Weights of a small mixture-of-experts language model, trained from scratch on English Wikipedia: 11 layers, 166M parameters.
Below are experts of layer 6 (counted from 0) of a mixture-of-experts language model. Rows are named router (the router's row for the expert), up (a neuron's input weights, with its number), down (a neuron's output weights, with its number) and show model dimensions 0-223. Each number is 128 + 32 x the weight over its row's rms, rounded and kept within 0 to 255. Numbers have three digits each.
After each expert's rows: "gets" lists some tokens that make up at least twice as much of what it gets as of all text. This comes from a sample of Wikipedia text that the model never trained on. Tokens count by the router's weight.

# expert 241
router:103133130153109141162111085055087106053102080070120148148139159071157184133067129175042192154107148099152200059178100166117129132118111163106058137159141109114113158112098176145149092149140075139139120156130092117127179146136114087137169137107137136111160102135144186170128159084137073137128166122145113109147146141135093144085126141098111113157114113124146140131136128112104131151089059089119118168126120141189143090078071087051093157179164141153101088110142118108119106112136148209136109150097180179141128130083094141175199146195166154127116114121179108165139112096167167165161108102091122149131137161158103155070114124107164111173100102144144170158098126139124076155156
up0:081181059177127145165148120159190116154113106094085140075134187136096088161094153169112081177094126124150087102120096127042094086076134151132123135081146111166118143082118092148098122125101120145082126213119118132136169174109157167209136094092165187124183174132153148147110170151128150051142175083174124111094187076145077198120119115096120112129126107142113091137102081137087105105158131148102059112134164149123115049090144115133115106158133097137096112120153133137109137139142126153111168122134128105083100137124125172101172125082114110210055109092130091099155119103119087133154180158126102135120080133183119070104161136130118142125092085164143116121108109150135105093088
down0:109141170116131167117125151148163129126097089137125119112128133155103094150154145127145149090152119072158183158097164104180147097132145092163121183125110193098106112152187140070114145197140081099100144089113161103137121143158102150174139150111167119184136180146112079117126147126110089220144154122061121086131085108170124118151138078102104123132110142097183073106180094165200199171053161089108132099133115154151117118178063128115128160114123134088119115140153152150143092143090081160097081089152109161163056098076134142170143082077120134158108069111111133144084092139116105100110165127172130083154103155087117177109076099150102177084120153084085202095141159104134111126121
gets: " |", ";", ".", ".\n\n", ")", "=="

# expert 168
router:092062163184117152143100078131159168093096115096124154163139111124155147131034136112082200138078149108162152089124095138140155111118116114164098113140126181085123160172113144139121108153172117147056123168121126098125186084123162092193174132152114118117127088129093152152133141091174132165144118075073111127138143119173118142113134146133102142142108099099175106100127110107128091124095078114093086166143128143193154109087086094078070146149091126160133095098097145145090103070196141182164079141118185162081098135054151102115153132179149138157103079138167095161135079114173145173143122137123162148169097190164121135065174119104097117166101147077138188121119166125159085153177
up0:127077102156122109169074190135130136103095196124127137156111140080182121112116148120123129189126102106073142128147095118122213103105065128086126054115142065173118140112089144131105142179133083160156110182163150147153145165164144147197181182127131095176123140193124080110148085104163068129177169115092077159125123127118157148151112112122117175128155110139114164123083069165146155138131146123127090186174149112103174175139120140150119156198127105125082081143125121135091152095191183123114090090120107180165115116128149119129123174093122143140169151161130112068138108086126181111150142122147138130136122135096147128103071140137189167144117194061214120177099127125138087109154
down0:125047146096110131193145110177053205097137114126092119143131156101102132173151126145128159128120114073130117120146043133103130160087111127140113167143097164175108122072139161103108146181125099164079152088112168171128130114165111129099145129109126119101085112129108110091125058133085111158134096091092164126181092127118094129151136053141105183178173151163126063149133098138117129185203119140129137147120142132156138120158079107164119137150144120147105149132075178127134162120114161132154170116109144140128189156127085090167174152101111141086143188099080178144125090055101199132067087092092112102076153128139158066107101108156117131111157149103105105102115172099118196174190
gets: " |", ";", " (", "|", ")", " MF"

# expert 122
router:140140157149101106179112120087146106067092105063121133112163101140170215142070127124042170144135168084177128092160092140137141087111105137116118159116169121081128188134118174128101135158162092137090124143154114098105172097088154125100127159129114120113159107137117163187148155142192149179153154102104141129111154155111092181145134146162141130177115125174157069102126123118119145155125111089112072191176158157164123104099094079121111108203132151146148117093088079119072134111147141218154067155088128155069143150102119116165137139166125138117121115126153140138139103113140137165093121129092187128105102232162140104073169098100124090159086101091106208120109112109147125118202
up0:106141111158148133089167119103078101141209113105130142097117126070124152100101115100127103168120148134076136118153112096100141108155134141110216150228121100103175140094180136112176117087120164107103128158095127127103165161126112096119129154193152113129120119115119146129026151129073131166146170091149177131125097159121163138122109132110120151132125130079166101204074080112138161190136134143132063141154145202141126116125152123168163109116088192103127175184123200100127119116060128144102124127163160126095115107134131051122170117161160184154131148137159112126105171125123124091081122110119100132139144109122174130176140121127100139109110069180146183064103157117046087205127
down0:097053120101176185165145136100126059030206082154084149112139123139172118182104085153111108150128112182142139103121178126123176141052129166098153116120124113114127111078112165117153172165085116098142159136110097099173159115127115051101090117120171167124131116164137131087139128141128135155109142065087124157125107113158178130101161196100135129079129090084177100105134148111153085110100176112140146145177143146135136084146115140111121102106070151150165168140117101118150118102110090157116114115139107155140097144097131107169125133122089127097143108126095148041205116146135127134107158179099090080188070154135154183144172107150171087114129123098143047147160118174039119145134
gets: " |", "|", ";", "'\n", " |\n", "%"

# expert 73
router:139133112117120100147137128099156147066113070111122105133141149100160111158073127125097205087157165084126161110150083151127085126125123162098132129145153128153130125133101162172098118160148087122121107158110104084125192116077133066162162143187085146129137108123093177161147108117188138152121140129129115082154170163128176118138121114076142146089107187191165132160082094176167115126130129095076121227148124127171153102130068032086083136163140163147180078123144106157121102151137139163144160149123147180103171107081089139136135144155161101222160113132180134125073083141165123141121123134126117163138146171148156091107104114136144066210093136104144141165185107199181141152145
up0:066147140204114106094108143108152148072117145139127109168121183128095181077110121086126160092062108152080135086140147178187132146077134176138124135081118136111110057059168148086096119120127078083110129099046104156140147146116133068101176114171129199151160074050123162120140132095118128191110142076066101109123110163171160177180095122129122171130120112163212071174136127189163170148135111167101159179168101141125144083133134174112090127125107071174115146153127109151130080086121143164111125159128100148179130099078092112137097090129132137155115172153163117112109161134103140116095106161093118142144167116120133080117143103120121094167086133131134161099134184149138163129106
down0:087088123100094094099114136143138102157154202097142088137193183170105107099122131154105126127171168099132147169074127136131157045164148097112156079120139169062143126077132127121056126115147115081071157188146088111119122128133119123168076153090162168152071143143158138146114112139221159168159120154121148109141134090086097174125134155188099118157133196135151072116195144138159163123194183159109111109082059122113162130150139121207114157095105137122149146148107131132109117125112086138130133062130129037113177135156107115089137137074165152159158087147126173103106098098114093147100102164121155110139138119158137151135086124106122119125099071139127181151039128125096114140147
gets: " National", ":", " |", "20", "==", " Historic"

# expert 228
router:115109166139169109219132062105147069090042053072102129090144117115102156175103140090097149135107150127152141118086047142148109088088131122140145136164088128118122161124124180128127157153186121123118127202127083046145151129097157035145137106131142098087131122067122140165096151121173116200149134100129121133100158109159121163117171134135171146137126059145116095137103168148156127105066069119131126182120107171173111110105115117132108147162152146170103095152149114114073104137131135179156064133101145177129128154092134099118151147182123155148159122120219099112157142132111187170131156103099175115095111148149115128122173073079103139111105124098152100157064098129141092157150
up0:132113148100125177112157093156059081133144156114154102100136080127163125211164108182157148098102130155140215194138072169154083137091120081164126079151166110139124089130141063101143098152150144158081139175095088125124104120193098117052164145051110180128104088147140118118105135103150128162104166172088106059120124115124159135082091118119109096170138112160090146184192135120134050153131099103135152124113134173144096119156101153091138114231122144082133138113072147141129120176182099154147114190148121108150115155125192084133107139115119134117134139106116144162148168112140110176126100142134120122122115176178162150154078128144149171147083130133122062108092157095117096166090
down0:128149109079176095120166125102110193120141083121094123164109134163117140106118143096178115165126108098099197114122125124059178131084149151134146116122098059137201153188232134146119147132102161140133123115174126152102091149154120061178163106148097110142151078121133143180065139151163125170109109154167071149109143126143148105101093069101134042122145161115107094160091150106109105147134149115103118068137154083127110109112188141100117130128124127124151094153148051172114186147150108071125060124119183122154127074070069176121174177178145077118103138187177145097171158122178141122107139141094124172141114092104112154103110139142093150115169078136131068150159137127154126131116
gets: " |", "|", ";", "\":", "|---|---|---|---|\n", "):"

# expert 55
router:114123104153132106122084058069118136076111106111142164088125131096146119102102159113117146126077149096170190109129061137164132137108045164122089128132107147159137152152111115158173097163126084171135116182112147129108176162134117104111140123153097150144159099144104165152148194131209103182129185136133075091088137170118130182117120138114116134140139152115153115105153154158097110134095074113147081169116199125125124058109019102098114180159118126135146092115095102083104178061160201161144143150114150168124112151089136110167158230182121157166128134177123090124096104062166106132088159136118116160108128126125122148075109155112131154128096200157133133141084098109158083139135
up0:068087150089109152123120100116126089102144120089088046102164101149116084081123104111202103126135121133091162148104103150154109143137111120147104176141073099163147100072115146101172110100127077158149209078116115134165125067176059145129184111132116084050136105130079134122114100126145108125123114098097087113151125138173064152150098126101130155201193111081144159129123144150124132154149142104075173110154140118124116136105120138100118092156135115114117159188120127074187086128142122125148086091149123142144165174135154113224213084150092126152134105184128144106138093079113105155135116067106178126083119183149055124107118164093139155166139118174150149120101103121206103129111
down0:148071116125153179149019089118107072188125083165060203166154188137117210133127088144093150138151097168105151103172108084126148074104166114160128070159169112150106182109136167159127105136156097109135139140119120119137117143114115182168131057166080131139101103181098170112122168159062138174107101141120148138132126159105147059119169188123102112103112144128087095136167176088053122110184115134106135098096135084141126156116096170105162134170137106174131122142144134107093062145131101140162105131126122115172091120188129108095106101145111141099100135135104144126077120137135109146141128160150067134143121088135133118155162198114119117087120029119168159156109095105124161094157
gets: "20", "19", "18", "17", "–", "08"

# expert 113
router:116156137158102170118044115168116179075113097146121175110142091143115151130068128101100170168097131119084164118150056160159131140121057118125157112164156113089109182137099141101137106209149096184121137197131133071103197074143127128112148149187124102117193067151112099134097119143169108136177147118087118089093149164113152228099164132106112130124127128102147065128108141149138122131138120072087104143125154090126174099164089144136148133200114144126156052175112113140094116087152157155161150180116094205073149133152148089145149150164151165152137146149148126124146048115152127146179157115137098170145122128126162159093140123174139125162101136098186169133123164155126089154162
up0:131131085169160140124077193099129171092147178143115119059090127127178153151086094124147170080182101150113071124173088106118104132109102125117173145159144126092189091189127089125104156149135075180110182166125134129099134105143093156139142205139119090195060129197111159111094125118153174077090158112093159117095159112093169139120122144153140082148163146088179150154072150148127160178091108133140114154182156083150089085123118120118161146173111133085140139174115117144083163167082139102157138113147133170151143114128089172104176170105138138114093113067132148069146164070092153115153100122134098066141128159119141140123196132170152188134117140151100149105096147062072162155141
down0:106113166103142105099115163187120136117170150127120145158099120124148068100145144109135105202126228147161041131080106136136137103105174146172083086158135123117104156115116132091135165146107112111133182080109124147056150156107097049149124157131165127126142159096118175055151147142116144138117102187137146091096089129155121174107138126134189114182189123105157129104131127114167105111077167132135144130116143124080110173093145078133112096093068151105117164082184140116124121149094094127142114120157138172132092113132156088141201136162141100172171122136130094215138110128081071221107158205146103110132069143090121162140166160154130146108145121076089140125187137151105176151150
gets: ":", "\n", "idae", "′", " classification", "00"

# expert 90
router:113134149126088118092123103167128148087064092042111172128122124096183162153066144154109143126106126119149150096130093163148124137115104185117167083157135089128094170128132130139144104202165067174101082162117076077103125088095154139117155105201142092160166137142144142124094166167143083123176169108119080101083139132189148199134113148109127127132127142094142103160101115148116146180177110095099100189132112140118199063118070089122125162143130112174118093142079143156062149070173164170132114131135131195088156130132099151104165192138102160164096128181129082109090098097144089161119138156091145143140089141154110158070095083155162098136081136120152159126067166130106093135162
up0:129118153147136084090108096153094133117105160116154088109096106120122125136143189128107170183168205144119076104092099122168086109194154175136112189111152117147115179104224104142094182154140135118148102096142170115141101158156168119151084127111171143146193132147056093131193184163111143118177105168199194079166101112107081147138166132162149127108099097075150149145113088189157156192170124047123152136064164153087103104127129119150063167088121107140094115145176088121129112132122137144145124113099187160153178139136112109100111091142110140119131143120115105129085124135136175176125174177133095117104141127110108061092107107160113128086092138161146095101142058128111144150157
down0:167132122142076133135213145142141085084104155115067075110141106108072124148149142109142119128117145061119150051107118122078105101159165098092138177092186125149157113154123160141093151141125122159126102175156159132171097141133147083183137125117083133117140114132145095161117142065181145118116082095150108155126186114098136157141141171096057130113220094163111076056054116098122158107156144152086121127155107142172150117136183087102144116148136074115153099172128156149124099121157117146151138120111155181100064133085144151142167027110049095093138111087132077097136154147112163180142152141108105140168129136113157124166153066113168095077127122164163160088098141157138113087091
gets: "19", "20", "18", "10", "00", "0"

# expert 42
router:134069160130126109135120092117105147090126127073101193123141115143179156207081148158046153157156187086148153130147088181123131138115103161144083171141103119137117135095087179204106105147184078109096108137148070079101179121082165043103177112191111107122131114175123143139157156113163119154105141096123088103164141142111100154108163154119144146125084100105162111182103179120116090087069083089160124185125164181158130121149103080136142178118123152123137108160113087097112133088122149172156123106191153233085144153094130085112100108160121126162121088153147151128136106107121097190136147100109125112142138195160111098081144130181120104130083162151170083127133157159132130147149
up0:103106153110091123165123118146179080112066171120109093189085130087102125115083107196158159091126182097174092104112092097086104147147117104248119163174155155149116099122119125127096070158162139076164109134143139103078114082146101112116173068122082119157136183070145078141116172146146091179182124094152155203124148126100124125120151127039094094096131109179087137118166148125143115184104151154103088145175147139082103117118090187117142148181126157117076099135140071114170123132142181129143106131114111101120115128123084184145154121127140146120128170176100182079172158081087094133125104107118088169116150165138098120103109096106098132140113080126141082077133182144119111148144
down0:127144104132092109144184096064094126071069108100168144209154106123145087067168097099104113149152148164123114153201156094182079105145113161145100160180061137094092165145157180130159124059209163089093077141136119105152127111046087082128146118127110165166148100159109099109154123171087065121109135057110111124154176144110119077128097124108142159139151122168110132119115151118090092163122096127110135138136156075138143142110162172143072122133133145133137100133175178086160122126139090122153126151092076146096122124098139142158151072138149121128129132119155219076171134101112151102207128125095186162146098095058199126094148134119096143138156130158129143137125115115169110081136
gets: " |", ":", "\"", " are", ")", ";"